config = dict(
    experts_per_token=4,
    d_expert=48,
    n_groups=4,
    init_std_router=0.0102,
    lr=0.00277,
)
Below are experts of layer 10 (counted from 0) of a mixture-of-experts language model. Rows are named router (the router's row for the expert), up (a neuron's input weights, with its number), down (a neuron's output weights, with its number) and show model dimensions 0-255. Each number is 128 + 32 x the weight over its row's rms, rounded and kept within 0 to 255. Numbers have three digits each.
After each expert's rows: "gets" lists some tokens that make up at least twice as much of what it gets as of all text; "comes before" lists some tokens at least twice as common just after its tokens as in all text. This comes from a sample of Wikipedia text that the model never trained on. Tokens count by the router's weight.

# expert 4
router:117074114149122133172128115135139120127067112108116157148095049147102129163149119163129122166203123097111064113123083182115132073184143130149128178110075139123102191163114073149158177125124096059110094106131118122118144164080145141179155146095126117152146126148105146080124100113188086155158133118133127164162171084136150155132119124125189152133155146149104103092143139160135101149102146158070190160101133178136052116167149163084088141107112107078084107139092166129204124129158152150081098062175142142112115137183141165101148061126160113142072114126171178110165097115141163082122154158104135121149081204120124124079140128119103074108097214121138116162141107168111154122185089153130162165114074128143138138130071154072092106129124087141118151092128179073123199176154113
up0:153183111187138202099193110115124149122147079174125113095063104103154147161050083133126091144179096074119165157174132131114170149103124157093201119108180088183108146150136124096133114109109132171168134138158103114090081135173124127150186097109118133073091115163148098135146134122147083090141144150157025073133078147196171125114170127177049159140117146136108151124159126151090125144145173094150120140068177105140122120118118156093111098186143130115194098137127091135099120044112129110148146145138114101074094102111120152148143126169169113082086093124134093162144150081088066109098114103138090113096104171115119134122103106121058095120126127127150149102142116121172118098091178111088108141108088134144071091113133134124114138130161101097183061093116086156171177130154061
down0:158132122106092097121159108091229137129067145169128136187109105148140119139118120123086126154107124148154082132106122125086154081153100103167138111088126117157155157084116166126192134141110083149118121101131100118128116082163085130082129154131130135101173085043057138116150127128184127130179147189132193126120132066142043146148096179156149138101165128111123099141171126134142100127108070093077084114114124146091145108193109100138128087114107152186150130104120143098019121137086147101129156122201138120093130119113155118100056070143096124119085128150186148138163121174094071152117079117147096092093140096163159116126136110084136105122121104142150150140120127145117090140177041130088144103064142179095119136061092112056045094123111118103160144163091150141115098145121106
gets: " |", "|", "=", "-", "  ", "\n"
comes before: "\n", "-", "|", "\n\n", "ing", "ation"

# expert 19
router:117153203100168091154122088141108148114163120139146101160181149135166142126090125088080131161126129135132120158090120128093110039178163173139105141150124067098107133132140128147105098119107084108124112090132084134091157136151136163125146159139093123126150113117132146036153141091113129140138128153124151146090156153131111149141101150156098161104113159112105120145158128185144128142074211098149073115100154106203112160139109177073186107106107123066094058099113104157057085135126110139143093103136120171135137142103091113139143112077166081185153119113125114157062115172127065138091143184118176119187077125142120127068106098175156114077100104141075078132123096112102148218136085171078136101085065125103159145149124115162060048171109123139159170155131122094068084116127118
up0:148187106130103121102146125152159136133061112125111154066103100069149202131176137155117178125129084018119137096131101118133150129117102124125118155126167130158184066136132125065139153144185137145133095122145158140166168131133133124153116110090183156037157133133143124122136174168168121142079155091122093159138084119093094166105155173142077062139129126130149116140155156145112147079161164067146157135178184090144186180091169132130105127114181108077106135132145102157148129113136115168117159113114147146198048084103057136097097162160139173091151144147159123127126119142109090141150094103165116117108103164142152189161182154086132136111157112137120155081114130078178146096088113096119169115129145139167106153182182176121097163110145076096159131029067135127134168113102149
down0:122166160077140129155091138092186152110107111120114156123156099168162175133137111120114197101127058166113136113183088120142120143121150126154093061200126109159165115126133136084129121106102129114109219100149074094115119142157139180138085069109157211093102147126110140158117057136173109150143130076120160101120149124091085098096123118132106154107100150121177113136144156104087145179110112187101139107100073148154190170118125058146138074154090128191177141121123036123105177130144191109183147129123152086107110068124112112065127115082112113192083105141128187124197132131185110079121091138140096098164111159117092128135121069071102111112155130107157133132136084131131085122098137103063166170153117131111085148139082152126122089166140143107185097141060139153129109106118143
gets: "s", "  ", "es", "e", "a", " University"
comes before: ",", ".", " of", " and", " in", " to"

# expert 61
router:087119093135169135117110100161085146057117136136181130154135114147061142116142126115132097190089129111075103163125128111080130096176108093157131158093127178111099078078174123199156131096129079118121121147138124140150095131141183213170158104104107135114131130124086087107131145136183184146154147162128144160159165093160108106128107166126161121072113136108107090120110158081152109101094157121047126119152109180197065079130108131113089193115110107118150096130096143119145105173157081036086089083184121119142148114149120143140144109166169098171139097122059081127109179126097070034126221085114200142146132087141129125101104160124122105089150118140114117082121102127122134198167156122149115107120123137101154146150164107169122108147119096096145140100124054110109115186090142
up0:205101106131123171125178144107110062149157105129111106081150106119113123063115116151139128144081126092133110125133098114087097146091149152152169168096155112164135203089106142121142171178163068141189085149139104100152179120158125129148090148115091175102174095163161168185126146118125127086105098093129137137201159121150085129127147129174173094119134119094092160168127117146171197058095137167104119172154136147146116133102106173143105159149073114149146118196095156100095172137121087110070171120197177159130041127155071172139111165146140111171129108104171061108177171121130090113128097213095112147191163207098159104143135117061105096106173128101118137116057113152137141103145097093111114144130097103132139147092157118124124118141131145096139101083141100158157079102100096
down0:148134081152111154132184158122136116154083119142075138158132144081192102137104191137149109095143183189124061119134087131111181147072148174162123109109145154115159133158148168100111091089119121136158102144132107173127130089117063116143115138122109198046067077075128105115091116072156119180173184098106152118116103142091121127182113142080114116082091164107130110086119156168169085136130094152132103109137111130131141117131043175130140113146106177120142159139143162093160189069126155199139091096138147137153120165087132146148131065099121079151188093140156089196180143086175120173117164137097134112153123102085160123093113109101158117075111132130141113146103090129172118071094070175128111123145156113148091151070110155077109125163133149094102172152071144076119191080158142
gets: ")", "'", "s", " —", "\"", "ing"
comes before: ",", ";", "\n", " |", ".", "s"

# expert 41
router:200248172068151084134127105139134208111204140148136122136111133126165165119105169170188158121098153120163131178064133165112115126098127188156134137131108172076127135128137161154106109125167139180128137167098118133183122105143132150113127128120106138106073104112144155057123136126138152173054148119112167094099150100081081101143127116130140116095211227123122134145100134208104113152117097109110077147098101097149134103095149129079132109111160136145124166076128109157105080120122156103141112100111124126150131126079164111129128052112108089102069126117197145173171146114152122118102060069116076090130121155116121083048099145137110159124152096133088100124185150131155149159200141173093138087143151115122208120121128103099123124182133105118163100137115111112090125145113149
up0:167139123151074137099174168191091132143093076152123149107121154110123070127093099164104209134060084130174052141164124126114110114133140103126140128115112143146188092101085112139178074184065142103124096141114132104160143096110090112160120105116096171116165132127125171138118145145144134099079104144134067148149066146164112042138080116135107121130106143194094157155199205133045103135152100145112143179099209127129209140104062128156079100072075086147159088115077122129111136138151139101134114119157094141176127094124161143170094091154124112122166152091157076144092142090153106104127143119137137128139128119189139141142133098136079102172129115200110113115137147124152129118136169149136122173104134082089077137126143157118122150159121151113162099080120151163152214185079116
down0:069071043145105081168177115152161143061166162158141085170093138130136134104087105172154065156160088137095130121123172137127072115166092091133075120139114112171106088049202114113080113085107096107152187090122071144112136195130182115108109107131142143139089116088101132072136107131150178110169111201091099121102113090119178175148084129155124140124119126166113119139126087160123148117144085115111171126135129126130111096148188134140115145131106126159106124137079121188178134148100184193137128138160166138111122143098107104139087130134111133165158102142136142161100156048131112131130217155090077219148117129080115148092157155126121212136142109075150134120109112152109056143069169129137120092109143119114140113177115168144136108122122114160160177115107110136164145092197156
gets: ".", "\n\n", " \"", "\n", " by", ":"
comes before: "\n\n", "=", " The", "The", "In", " In"

# expert 3
router:096097170108141124139120114108155162155116130132158146139131130138117181114141203086143131160127131116098143060117112063200107240123130152146088161150111113135171150090105095157145115149090157181135117151106099138131111100116105167105101062170085106107159143147155206161110088149158175133117140111105113149090099097121169100109130122124148060122123129090143197119113139175110104138129107129152176145151136149161114185156160105208098120148096134147109132137152118062202089146171171129147160077162142152120135146134119080205159151117107087145089118115154148194189196075132176157139136134102156194138116178083094115120080120144132120106103062112098121114091054136117139196157155154089095149131075121042148143157125090144097099170136119123143127159136097186126082105121131
up0:143088124167162124191138129065134164129138096153185209114108150102097079113107156100108160227159135121147109097127130105142097172125177154138136153160187088127137131128175125147145191109090069109133172106129122150123091127061062123182137138102102181123110109134097153126105088147136131101156146140092093167186142167142097131144108120145206093148097094115154162098077158158162104178140145158122185153182140117133103198107148098194109161156118078103164137126179128140096178111129147103175133128134105125142162172080093105109164074108061113078077099112150174127142135173184140181148116163148120178114134163161106076175136081112126165175147116106191137115068112166166108199117147106096111160113059125093117087160147127147133097152104130140152128078138141111164132116102108
down0:154084182098138069096097140085123152178117151133125144146086149140186123171120108087095084135119156104095184105091117103131151169131126149136121113160174131125181133121154087157130168089105138112138089189109072153117170136132142187146085194112129138152107065096048066143154143101111156110126153134113132127171154130154184118155129081088125155084152164134121157105094086125121138110099157193126133149125139161145170108163105121137119175054070200147136100141057160131135124148160060123140151110090157157130118126150139088170102094131166084141144076127200151182057094138124186089179161124063133143156213104087124136107167141140187107161118093171133129181125091103172088100170150134185140104088119142163139139111157135143155206139116134130139092159149103118124144067174121
gets: "=", "\n\n", "\n", " =", "See", " career"
comes before: "=", "|", " =", "The", "In", "\n\n"

# expert 44
router:132129190140156102131116146119147151103189153125136163085138133148064154160137119119096109158108122129166166174137100080090080161121166175116124120040140080136095076088230143108123199158132110095094129161104099141142107108118117180060103163128145154185071141105103087052121076100143126074160086154113126103124124060142082094128122156133141080151127125141086185105119098126146153131123109116118192106141124165102110139140114085085124160103155134177204153150113137126117101146110141101178122129158151136130073053164172094127146206097128122087111161193122173213151164184133151102132097102096110115169139096161143134100121105149117137116147139100117125199086146158126163095134101131082182106131056114137124122103059106185159106165107142094108159147105144095124164123119110
up0:140140109135149134110133127145159138134155102164156201140134064205056183155083096165146126112119129126146130150174102169147085166119095106203166117091172099157124138108156112124137190158152172134104150235124189079135156122065154130160151103076097145170107124124120157138142156142122145118112055170150112164232138159153177152088112133100130122147098086046124176122140087171114115122120166057188161126192113111119135199067108135177111163141120127130164123162056114136105129131145169123137137131091096128160122119149175064160151188105162120139113113151153114156122106106149126070125076095181102118105143100194125133097134064161104171088120135124157097118178125170125135090118141158135088156121070164110153140168123141129165119168147089114101139129146124091126122104117118
down0:134138087105099162114108138104181105142126136151119180070136089160143136129138090125129125086146097151187156121081098124162122171131129152125121154089105156195120137167141142180138097135143091130188111183132162194142154118057134106120118096115128114145132152215130168109107153150174173096176179190171172114142118117136146175055136157116154132094123129096153119108058125094065110174123137143167132122145052169099116161121086076088099142182157154106143107139117113120117125127103164122136108124171165098115176147121119131137168171105160163096072090207138140164122090130166158234167084128134158061115067123127144077110116127113132099162162101115174118139105128169088147133135053132149149150132152169121143102056139028122071116175132178109158121139132178141103112149140119
gets: "-", "\n", "\"", " (", "\n\n", " he"
comes before: "-", ":", ")", " (", " was", "  "

# expert 56
router:104212180100138090162112108171116100167169074101130128168127129167077149079126152122167208077159081161163141169117134119060125149118142141115060170116092125098139083121104157147167069093122089018133103146136124148141160115134082062155182124169059140180161075097139095110165136149106173156114116167144120150116154175134126091141140071094107113137078110142089172128147122191141112147153122063080096101141167132123128144170102126101121144094153145112119134068158152187060085129137102202085145124167110133117129153089127159127133130096202143109127127139108129167143107132116097125139150142097175155086147139161133136131095125122124155062150135135088129123109086113100138117105092118183104071099082165114141144106085086094133110087144142166099138121112068053102120067133149
up0:158122108168153128120179132121152093163112123072122088110170131149078155140120072131142135157108146214138114167113097146145112153135112123118132079122155127149064081144119182141184174079172145102132178107154080105093141076123036132134243143085089150171166127160210104107142140148134120143121173164112124103142130073113137088099156126147156147110097099081121112097114119102092150115160114118085124155115186144074102123122130114184166154133107139095091179142110149058106123063023134100124142094080128147151152108136101113150164201129150097093125118174106085089133137111120125125075177158127154151107121139156156124164146134154083119037153166103094115155156121136171112113148109143167114131131111169160102170171075144084123149133168106108065097149130149134077186100089138
down0:154146155142151204181131113095167144144147152176114132109134103181143045115126162154125173116122126086128141128134115062105158215087144149178074167101091127130084138156102115137119068129101135096102102149142132173111092091119097125182176148113064122073146130119196201084078136120118124150136188150157114111114119102112168088107158097122115170114096067150116095095161096107118090137143128134116171180108155151136131094159108132191185161104092103113172140215136136114098131173130164195117094135109135146116132135157048105149097117098123048117143101086100141168128127104153124223113108154104145106083128109082178138127151148128135143130091159082105146148121206128141143137103145109156093135117147193107145137118138181149165117118130084137084148123087147184102169072181166
gets: "s", "d", "n", "ing", "er", ")"
comes before: " |", ",", "\"", " of", ".", ";"

# expert 59
router:090096149120103116148109093153116111173205136072119138123134109071088124119093130147149130080156061176108097096117158097153140100176126153125157096099100086095193132089176200154092104172139139140136150136125125128120208090137115097107156122179178102141088161075149089088141146109130112133117113152150058176095124077117053085185112129100091101150147053097135182123158117121136145117176142170101110162134100110130122102161158112074133130099094168151170181130123121160117123129138163144181110150141105139119139111150134134072129151193085088142160143147119108095142122166176126069069091089141141107114181158218121127085086142102141141153151101090187104057161120180135135146113107138110099125162118157063147103098136075084072148186094162191133074153114133171135144107126140
up0:092114060170135131112100114141167117165117169105142120131145159086191151170134129172090159156053085154110147090141112173135149068114133117138078179157096125149103160155121204120125108127124144107122085095194187156137142076169144123150209133107141114148150115138097136079096155078134069125063132104147105149115091127101150128147135143141090122096159107073140069138081125134157109172182165161080166130078143095181149125207125131131139102092118132145137129160146111118136204086127170108169066116134031154153080132164147139149152107151127115193066170075133120034135115135135129112131172153131144137132136153105105170054110121135122118134109156158180137078112094160105083135124166206153061159186172099134122106145147116126111165153131126140160124163149131105135146165094110
down0:190067170116143153164155138158124157116117098158154122091123125125109131113235118155119139160158123178111142176112119142145141129102126150111179126075102095123187076167091108126074121133082123161106098139129120087078164131160173180102162121149122122106088152122064122047075110103155116176138169099112143108072113112142081132107080160050159111201123096147135110149126121143153147119080118112116100147129107145170121134158118065079165141165138088143043148073090168089081122153093077126153111130138152095101175105082092091135151080101147159177133165074123161125100161126173195114118143124067124087128151122120127134081141096154123116148076136122119151148203115112099102118133103077093142169098086203153066128078117109159117103109106146052116107154134142177117164102115143
gets: "\n", "-", "|", "=", " •", ":"
comes before: "-", ":", "|", " •", " The", " Country"